python train.py --hidden_size=224 --n_experts=96 --hidden_act="swiglu" --moe_layers=[2, 3, 4, 5, 6, 7, 8, 9, 10, 11, 12, 13] --rope_fraction=1.0 --parallel_block=false --init="uniform" --init_std_down=0.0 --lr_mult_o=4.0 --warmup_steps=200 --max_seq_len=256 --doc_mask=true --dataset="wikipedia_en"
Below are experts of layer 4 (counted from 0) of a mixture-of-experts language model. Rows are named router (the router's row for the expert), gate (a neuron's input weights, with its number), up (a neuron's input weights, with its number), down (a neuron's output weights, with its number) and show model dimensions 168-223. Each number is 200 + 40 x the weight over its row's rms, rounded and kept within 0 to 999.
Before each expert's rows: "comes after" lists some tokens at least twice as common just before its tokens as in all text. This comes from a sample of Wikipedia text that the model never trained on. Tokens count by the router's weight.

# expert 66
comes after: " |", "|", ",", ";", ":", " in"
router,227,170,192,290,284,213,189,216,185,166,218,226,196,138,184,238,198,181,151,250,199,151,207,172,292,199,239,143,213,248,160,199,203,170,144,164,191,229,256,209,192,213,210,198,234,119,192,183,259,273,173,169,134,140,220,203
gate0,218,170,202,131,284,149,233,165,168,206,263,184,165,166,211,221,205,246,160,275,176,177,188,200,230,267,260,173,160,168,193,187,217,145,220,218,211,227,131,231,133,101,149,203,237,222,196,160,227,218,200,162,136,153,206,201
up0,227,250,162,195,203,209,239,191,221,233,192,199,218,189,179,217,184,214,160,194,192,163,198,184,181,178,174,201,163,179,219,219,173,204,174,209,220,185,138,227,212,305,154,202,186,224,120,228,227,173,139,213,215,275,174,251
down0,224,188,210,182,243,212,247,268,162,131,213,178,220,179,191,224,246,165,184,183,282,173,178,139,94,215,245,164,200,216,158,167,203,141,169,238,190,255,213,201,91,157,146,200,127,213,192,193,202,224,242,193,178,164,209,227
gate1,166,215,196,255,194,256,134,199,198,231,186,219,213,140,161,150,211,140,210,269,223,269,164,261,179,161,180,188,178,196,154,208,165,216,169,190,170,193,180,233,200,238,160,141,131,234,212,283,192,236,213,137,137,176,198,155
up1,84,162,234,221,213,220,132,248,182,201,219,187,205,190,171,188,218,152,176,219,195,268,151,239,221,159,203,209,209,167,174,210,191,257,193,181,196,198,162,205,169,236,163,163,184,228,179,239,191,237,216,179,162,193,218,165
down1,178,235,249,199,107,181,211,184,222,164,177,184,207,244,205,146,252,221,226,211,183,158,269,274,194,118,163,247,162,184,243,172,208,126,232,176,108,275,140,214,145,225,164,196,141,210,201,199,166,178,188,196,271,205,131,111

# expert 28
comes after: " |", "|", ",", ":", ";", " a"
router,217,179,239,273,275,191,200,227,204,165,201,212,208,144,232,240,166,169,177,279,164,190,243,164,288,222,181,180,210,245,153,199,179,217,146,168,203,291,288,289,206,204,240,184,177,200,210,220,278,239,188,158,188,148,219,210
gate0,192,187,189,172,191,140,215,158,131,219,242,154,232,190,239,241,171,154,179,195,189,265,180,226,150,161,254,223,231,204,177,195,175,253,205,169,267,151,163,183,248,201,264,213,213,220,96,167,199,144,313,184,181,258,193,144
up0,169,226,180,196,169,221,227,179,202,183,228,213,105,188,192,185,266,224,227,227,221,203,218,133,260,203,155,159,204,240,164,230,238,244,212,97,250,227,181,231,216,232,236,210,208,284,160,143,221,160,157,153,204,246,244,195
down0,162,157,206,179,205,245,205,246,158,250,210,252,322,179,149,210,213,174,172,224,231,166,289,227,274,227,121,154,186,241,191,210,232,163,213,189,231,209,279,192,241,246,178,178,217,160,236,220,237,235,265,237,201,223,210,197
gate1,233,255,269,184,144,209,214,284,195,161,203,216,162,243,186,221,180,185,160,249,171,110,158,163,104,232,162,161,216,268,215,173,128,210,153,222,228,294,184,177,152,166,163,257,163,173,205,227,131,223,187,183,237,149,238,161
up1,186,191,184,167,242,226,236,250,206,258,125,185,198,224,230,197,200,165,281,144,247,247,230,146,256,206,165,195,128,216,206,266,225,146,149,200,271,128,129,217,218,158,191,200,224,115,240,174,250,200,189,216,224,261,221,189
down1,154,203,178,182,202,187,197,189,271,244,149,175,195,177,233,169,201,168,175,189,150,179,200,164,202,217,236,174,211,190,231,164,183,229,254,169,137,232,164,181,126,244,254,198,235,118,204,244,183,184,250,143,227,150,237,232

# expert 9
comes after: " |", "|", ";", ":", " in", " Le"
router,261,213,213,237,248,237,208,242,183,204,166,233,183,216,223,288,167,191,149,251,193,217,177,162,235,193,142,170,234,237,196,158,121,175,172,166,218,194,207,277,118,243,221,170,202,199,188,225,230,281,191,216,129,151,233,214
gate0,204,191,186,160,144,196,230,202,256,186,120,173,171,215,141,275,184,176,179,212,204,189,172,105,187,240,214,189,171,215,171,200,178,167,155,243,216,156,112,180,249,182,192,153,223,190,211,165,222,232,256,180,155,177,196,215
up0,201,179,179,240,152,127,214,191,199,180,208,198,164,113,179,145,197,195,188,183,155,293,215,186,183,185,192,239,216,223,275,211,206,137,200,215,228,149,171,174,178,170,256,203,164,176,140,159,220,243,155,94,178,255,183,217
down0,172,238,188,130,190,162,176,159,95,156,199,219,101,199,242,237,192,142,217,172,205,199,166,118,190,206,184,274,208,264,232,220,183,231,166,256,166,174,91,224,214,201,200,195,228,187,219,161,64,244,218,165,240,242,215,194
gate1,248,162,163,154,184,209,221,242,231,194,89,254,123,241,186,199,177,175,195,262,216,120,245,210,244,154,148,194,213,210,229,188,154,76,192,192,232,157,170,226,154,159,263,236,191,191,225,197,206,171,261,207,161,129,262,190
up1,175,197,181,218,202,133,146,133,246,180,281,195,198,109,226,204,234,259,193,159,202,227,152,197,150,293,174,189,206,157,222,200,170,269,207,255,193,190,210,128,239,185,112,225,112,211,148,187,184,233,251,195,180,177,201,238
down1,251,209,264,263,223,235,192,148,213,167,225,167,187,207,200,217,232,191,241,160,173,187,286,211,149,168,171,230,208,248,182,201,154,215,196,213,242,181,222,242,217,184,245,197,221,237,200,280,203,185,189,195,184,227,158,252